Weights of a small mixture-of-experts language model, trained from scratch on English Wikipedia: 11 layers, 2 picks a token.
Below are experts of layer 2 (counted from 0) of a mixture-of-experts language model. Rows are named router (the router's row for the expert), up (a neuron's input weights, with its number), down (a neuron's output weights, with its number) and show model dimensions 160-319. Each number is 128 + 32 x the weight over its row's rms, rounded and kept within 0 to 255. Numbers have three digits each.
Before each expert's rows: a language model's description of what the expert responds to. This comes from a sample of Wikipedia text that the model never trained on.

# expert 0
What it handles: Colons after infobox field names and closing parentheses in lists and tables, plus unit abbreviations and coordinate letters, e.g. Budget:, (LTU), km.
router:154101136156097073151181129184178084128130132063102110125075136151186065178168162095094139123167115130171100124126093140145158066118076108220139150126072118103156072201190161114061111180130138135126123094125145106169101117097131161143152096173138100158109185087127144099116130088127137192177169139176162114116120116108140119147164112138152161117068111141104107168092131150152085105135120110101194116102099145140173167149116161100087152120149132127133118148135127134133196180120107
up0:160090072110078149181178105108116182109132060171101159130057106082138170110063057149126157149116135149128132166083115081123152141081137123152113145109142114083118134112137154132131159087190145125096141127186138137101109077152180154059146102081090111166081132127137114115155142098214178161123145171107095129114100164120096121113182057118121122116125163127097122064143131100125181175091094125111128173109152080154093166133104123118151098078103086138067212121106196088109135117142058
down0:111222088162111130096109160140119100073117117131135164101044114130069143129148103094107140120123084149099123145107123127131083125164110150129141133127182162164153095093113096159119117149081137149116149132147108147163126131137138174092150162124200105179166123137164087171083107169126097136127089113125135119226118126105136154133134169062095150124097093132132183131107108099123118093136138144172129084110166112114143185172102108152142132169059127084165172109108005123187177144125146
up1:083116163151143094166154130086149161053083150161128134203126156119191133074121179067076065142145130155080161161076110177057127061087131168173129095109120083139181087135154157121143140121207092128148052149137161134101134166155102115132149158128071109124147132163150114117155148160135134130082178158138161186128161111106094150130095153165132118124147133107109127135136165183162086096066102109114107072199135085146053094152057186114137181112117158081062137160161130111118092126082153
down1:118093225121126181107095104188144118150162140144149085107091108212174160181109169114097154091202149076096121119089134111110122072087111132155127057119093091070106110099171124084140151146043112074135121169152089102117131191154106146099133148178157146123135185131089144124110124094180081099110126156187175177140123167187158113124120173105117135083140118073122102141183121140154150134124097178110127147067118118096112086170091105126086175165091131149141117134091113113113134140106131
up2:097080122096150088112133095195134099134098152155150171109142102118115076089120127097107148112154109125119152169139113165149052168072098103106102104169142133159129155094116126123208126074104129154155093149168129146107152148108140143132111112155162110150128127141118124136141102103131098146090142140113184171141195081177085169198121119086107034113087144126163093081085123158099171084164085095160199103143142108116210075177098151125179189081115162142135112131184175081154128065110175
down2:151116115105080177119155149135137114161189166129108143181127107104085108089094098101145149159151122153121154096151126145062101113137112122102105133073122164121152111138123104136151126149153079144147114163169168096146098120164129183123112234150141173173096120144145091098141077088126155143146153159085124095123129131107119087128166159053134118098121201115174073153106136163164070163124143180176123071083128109096159096114177078131088119145112147108037092057124158148056102141128123
up3:157141118091108138053152125113112151095132121170134153121167148122123157164128113073145124135115105088110146130113110129114139127122033129162104117163132175071109114164175102137156105153072167067118096146115178158090112092104093093170113124083105096148092138116150148056108150115131138129125194173123095069074091124094088111116110163168146175122098106117127150156134114099124113132140182076122122083119058127102152055145128141136128129103092154125099122110072137154091143168153123
down3:114136105161097080136142102174156156149104123064092095111167215125141111098125134117160122171137107183140092162156154154102174122200148116146180126099177065136096104172166152108081220128106140161181116129133117105127177051141135106110130172164107070216117056147138064173087149157183140109108138068092152088134121131143105158123119103113116148118147124066113163132115096167177164139141110144113157098129161131159108114172118147126126082143163115064145161156047145083115105096082115
up4:050134119151103129086179102146125117135203165119077132177114103073145121126112202092127117149103122168087163116107076121142136180144132185116197185177124126089150183147123187097144098121109167154138152091125141160163183118119130092137134135126152102092019126153145199131101148125097105111147174131090105121129154121163104063132117146133124130117210129151128144197159155138151079070130099107126159140099109100128118123097119152161092095122126173141125069090133154148160116106121061
down4:138075154160202156111125104113118139101106128121157093157126146147117119107139137227125162113168141080139191143172085132147087143139129135146138148161128134096145102123094089102174165107193152134088079143107145098176105122124088130151116087131119062167195140147115158143087103072163175120115084148106170214104135146116124160069125128138105170138153085116095119187165181144143072078150135115082108177162125143093124070174066134110105168200184114172140149088118029109146150169139105
up5:144141116114165165126141122141095081089142117135171117122138128095112165147106119093125047112120077148160073106111155094093132149110104138082081138166111194138153156069154131166110132118160164165153137151168130124077176099139117168143050140060149159108141110127114147165136159092129135140159110165103104143147123159143115137069150064106108156151158093075137189080089188134134139095146129131131114176133104145096116114099071173138114061171133165156165107149079165134159075123110078
down5:091164083125117170121132123099146088129098109111165136114135065155128126153128160098129130113167211114099157105139178106098081066162146102160082094119173107090115134171168125143172134115160074160094107131144146179165184118183095149163100205122138149078183112149152103103151189131148175107136106118145156162107139131132080137132133088183121073097126122114138116128094137168075079166082143119147118176082104105126122113058155128089173150141110135101124085117106110122162119163100191
up6:121147142115106170149119070079174186143158140140173134134139086087149129086107142132121101123108174138199162114093089078154129160115129068094095069132115121113048104076202152151132156127141113122162081118172114160122083138217105112098127132150124151147231149082134167171050057140178125064179159127096091148090134128132125050070156158146122162131147211141143192201067161156118112132136134095121105168205079078114097140116135184109132112110194088152157105143097144135135121122125160
down6:106074141104062104167167140129152168133112143123133081151116100109154138069132128158174118136149125113136122125065131121118091121112075154129144150097098131064133115140099144087158115144100137145110148139120174061149136125135116162126101110125136108121074120071101205139119153199166118145078111099147119093073171111118134164153123089094080141197139208125097131169128089167129120084124147168051102121142147132134091180111115148170170118110109150100153114172144131155097066121125112
up7:157168138099132174222121092181084115093061102178119117128122130126089137104123085134121069145105112099138101133095128106129129180123070121076127149081139119134163102145059111108097090166118123151144083091115120154091144134117112116156177137163110095195144127188177092091181169071131118137161112113160143126090165108105117123115183120127117129141088128162117115123065100117180094105136128117171136147168114104098121143086149147159113127156142131084122091116143104155161109173101116
down7:150164155131088114102146134140186148167184183109120186152166122141091106108137090091107132077118148135153167133091155117123107111211109142139088106152070120134128121127127095141118124156121097110120082114122128134166217000148128109190116171143104086121124157136140114117126155101179098099154156114142124133186112102115167127122125149128130106167092123162146121155143119100105108093148133133106152100114195150166130114132163138105093103098105145098150095082085185195181149190173149
up8:180118107122178064155055126142155130112153100103166074161083130090107098148175160145196109093116171131145090140167118119103132065156114136148180168084125135156070043144074139110145142091093130128095156136185151130147089136115080216131097106112050124158177103203159104108157146142131085130065119154072117090064129095094143115123138112133116127173149122090088156135191148143147151136115128145089162162151096167106146069087113091115179089091128105099093151125101117105114070105101164
down8:150159164145122110117092115113154111153109090082142118147138023076075029105163112131143138122106112132134185141116099127095157060179114145118086158124144099175112125126148167115229140118123092152201130106119160154108152108121088104153075149148143190115131074151134134137146161130139084087188105164135124132097108097140092132136050085102099116141123141101132130123089131177151155108167142158160160129123126156124131151117142141166153137209134092116138084108143168088102144147179074
up9:171160101087155132098103124121071121073084123120181119087174138172150081126089120148116154130152070136135101131120090121120128074135124141136163122153113131103115115149128068088139098155109163154107139155156146112172119166114108175150118089105180113141121114150092137165110099121092118120184113119159083134140087124116073138115119151122157136171119096166151105160152114106160075128100140109162120075133066152106117152155172094054171107136098188109139112120180157095109132096146165
down9:103098127209140114085131117171129144161158146206099090081138129152088115144190108140139095120112037130092124127128196091142156100085095075177101124133133139112121144130139128086104109151124150206165161090069153058120107122125160120160175061140132096072165187126092040222142111125172084121093143165158121146150160084083125132145077145131075138175130133139135121145099117148128128148110122140159142103143131132209157122113139079153096103100146132078144164121082132135165155104136165
up10:142091094195087116163130147180156154076178183124128163107089119134103130114112173124163133104185182080091084196124134109166104134172176099161109091133112164088134096182154109081149194126132139163132106125116086091120128112121124135104113181097137116137131140107152110096126137135057138109128129146108084133122095138109085124096134128147152137212135123145138126186088132106092149041152134164139082107168152072135107087097107124080162190187113165153134153112146120147091123158129156
down10:168111121092114249124168176056128129166135124181116156142135114081153163142102108095134125198131138181157111144118130058149160131122126150118157163166161116073150154145086167122153147177124109152096131104060096149094092156144144123151135110169199134128043019168107127117106150148168202111106149126126113155107108099186155144145121122161107174111154149066100098108113162119199091119122100123064135154156095159087166206088181078067126121125115119100123135123083126151188101092154087
up11:159127145081116102142106136158175148131115087187125136176155106079117119156086116140147152091092102118191082157081128150201143107114114133126077152202136144111062111089073144141119167121129052175149116171106128141193103125115163150134135130102185117134129135124077137133099121034142131178153140153132198151113125134137100121110182149121108194158114140118170122157136112185104114157127110091174128144142114114123106184170069156173099132122089071157114160154153077150158114120075104
down11:148157131190143133167188115174120108156123170096191165092119226118092087118140130096112137190132151103127142132129141093099095172143116114108117145142090163096104075149115098079117120174134095120197099061170117102120127203107114079118143167143149111089110092150066115095039113124087085096161122096069132166176134131135134142108101125126115147114155183079084167149086167124131197168134148132168129123145123129139174145140130144098124131214087144141192114097108108102119153167121163
up12:150087117166096156147060084114167168132115081129113108080162159097147118113148131129143113174124126099147120117138131105113114113124080062112119070150111140168149181154136151165105147214130129141084095136157150138154127116077148124104153174066133100175121124176113130106159075085094169074098132153119113127146139093161184125145114158160069089208136109094135089201063120102107116117131131074138171131141115130138157106123166099145121132082113123138134196188078105142131159159096152
down12:107093139171113145178080146092161137130178123132157101147082156078168121092106155106057106150110048119174090119098197134154078153145116199162202126174123106183128105163127109147107134080128118093110147118118164162133107091112098131133173157124155150094146122173128178130107121100147114124103088085141078142165120129147139174151167126121109130179123107188126141151118149152100123136120093128165130127090111148122077161135115109080156125063155150174127093123134104089085169106123084
up13:128147081108078152124123125145140055131191206138123116119169101112125141116191148095166146132127125050133124138140129098112091159128092151129103054162140160134108060120133161146093176124111078132129116126168167127072136176102159142144115087134138124118095161148122124118160130111129149150177162139083125104143135053120115141138124154139155157135139138108054132141151121149094085104074130111159160153164154170150154124137046073170095074080143156154069092120131104136107092140136218
down13:080196159062140128063146136137130131139123138124165153060145094142165118122129077137162147148143118147116159096132191138169133094037178149067091130132079120120060126112156099077179122150123112114128101106073112135130171102104118133091165171150134146088113112179094168083157161108153145084141082167123103101125091086120169150123125086131131112146189140128117135124081049127136149092122124101101120143068128109116158161106131156155175089169170100155153162112208146185117091112109127
up14:097109144176173151195139100102057125173121061096119168156103125177165114113167110136140075104111127105104122125121150058153149108164148109104101127147138082082124119114133114111139080136112105161116075059145155123184113128110155193144169108119121112134108119077110146137063170117127118186163167030097135117119112137155189126135095137181128109173124151165110168147115156120158077083134131168079136165117140126094127124148146153102181095099091166164084153126155140131122138160119135
down14:155088132083186152183139193186158091130084134133116121129119076094128171102105084055138187104107187136112103080115150169122157067132141105096176138135136085135095145125143168148179113152151108099136139121187085096103058138127140195136146165143110111165100095153128118184138109156134108086126129134161131134116185058142161093102081120127120108129120130077100122107135152157133127162141172148151111097113101099150093169160132136143098086231147111129163104117160161155157173160106123
up15:087147128146127140167165171122172081152121132108148104177122104113173071127142161129140090073168151123129105179168136129141114120181089168124109161146158162168220129109085114125141170098122047177073052170103160120112135065160101167065169096098105135167145088087160109111109171115177138121112133142084200148141184112140087142125102206127128173145141137175122147149132121162111145145112077103128209170126140135148132163189078127112156109104145140152121110160175122091081156126172146
down15:134177131076185139150120161136136165138127122126155103140140145096126170143082149118167063134173105158095111131148137111167143137155107124143144106088053137128127074072118143096153100106094134087146158127154121126178130192124111167109087180126136117106118167128101088176140137114107118082162109116100173118150192136127166050130120145153146202143102126130077113120090157185123191196082145133179158106103090155095085091124068139117106134169141147104167099164133122173186113153100145
up16:198122094115101158113174139114121117127108114135186135166140125075122117203137107119093142116122133116165157079146128086187097100151120139069126111107098152102126107139175121077190200044093116126108083107102139104131092119144089144144068071167102063175100127104117092144137123152092092155156075119116179123141128151105108150113164158153108118097110151123086137171074149096155121160052082093116163191102159103124117180079114107082179162095180131151169131108167162149100168138115112
down16:178149176063140138133124179152171163164123129145085109092103102179177154127107152087147102139139203099109058106126137142145122098144154118138127137161124124183096121128134099215131142131136073139105164172141145126153169086155164126160170158127124142122173123127066109113154120160123078132204121103126110088103118152125087087194100105070129144093170113221134045119170115145132124147154106085134135112182069186138127130091129172133153119140080144135176166136151112119144149130123168
up17:128149128127109079083127112134131146113052121120159169118127158109125116152125148161128152121090117106145075155116088137064199124126071137183130145113098110111140129157159157169152082103116141152154141085121130100128137159125179087138129165156126195093146110095109149135128060141106111126031115074160083152119160152108107113105125122065083144135168121149026148097194086096134214168151193122121099183106098221120088059153133100134101114152117067137116126150064090122170112110120173
down17:085113059149111087116163087150123100185118152155239179137108127128160128155193153159125124110086112113124153148161087119131097108117166086097171203202133063104139115174174169094097163129154084087126117150176109152121148168114126102116159114114131085112127196132115154196145101105090139103134169135198171156153166114091158079130126119119077104121120164199149166141177094143116129137140162075138131065124079074116173126180139147137115161160100135107170136097189027188114137088144107
up18:100147157117115092109071116147071115138117101187203149113121135085129141155121148168112089121147139134118158122091100112167128165071120124108101085148129113101106103146133127163106145163109124143116110155123081185073101096101132113146099173096161138163094092145102103175090177141112095127084123180148118129136161121103112107089133087121157108145154143072153100139126143136147086126216130121066160123140151159132126108219050094175141111114115084114107140137112165128056147114146127
down18:154104165113175102106111157138142165140132139121135143161094204189140142101172095126134092118103139179156108088189125169107051139139076139112148126105098092102141127191121124100107130125135122109152134176161178132172120130117105145080152143120148185132168141061180069159110126167127189192109130093105149085157113116126173124097083084120137186142141082114070171151131141170151172079134096170087199111104088111158080116139164180100098131133182146133159096105145162070155116169137159
up19:072143082109138107167130136166132109145133143107059094157105065136158139166175191114128047072183143161122095121192092123145113127184029146163162189125146182126112162127191112107126152097101095128080094132163116110143101142133106116131131130121091131157177106114134106172136190114160154103096084148110142154066136117113161128120134149106136086154125150074125148149074145165096135206047098126155108146179138129105158159124106099098125073149117124101128166183116188131094102163117124
down19:108180111146149053090133121081170100149195168109137077115154161180101152084134115197075135094190120075187105100136123160119115083087164052116118149122092148096114162122075119165158065137195152086156125149177157129178131149145118123127081123114159187140123153103104124109121104139182172116170096071089069129118071146126118112152101151120106141163141152086125116168186139190105137154108098123164094158072153131177165140072074133068153163093111142155130116105119170184083173123162139
up20:142111151137128123185124114124149171097139173116149142125139103125193040164136164176078094134095087076127142131075149108114137123105131125117094128050114141126074112074133187184165135142127129111087139177169098106162091148170124192124083103210161152117126096139176151167170049129153101041147133129094157111181107127170038081130091100115104126171091109151087173102171187139112137110133123104169076116115100107127103134105124105087104154124117100155167108087099139141132122109139106
down20:160156141121128164069128086131132049125065172107164094103161171108125127105097143141136165168137112107104149087112111110096180117069098064146105162155097133157166113119107189110184121117148127139132134127143185177126126123182120127070100157171132103109091167153096127186141116138112150139129171135073096095094138188150141089155149105108072163063175139058134094134087151142068092168151117130098140130134090161157081118116070131079158124081128126137111103068161103113088095132128044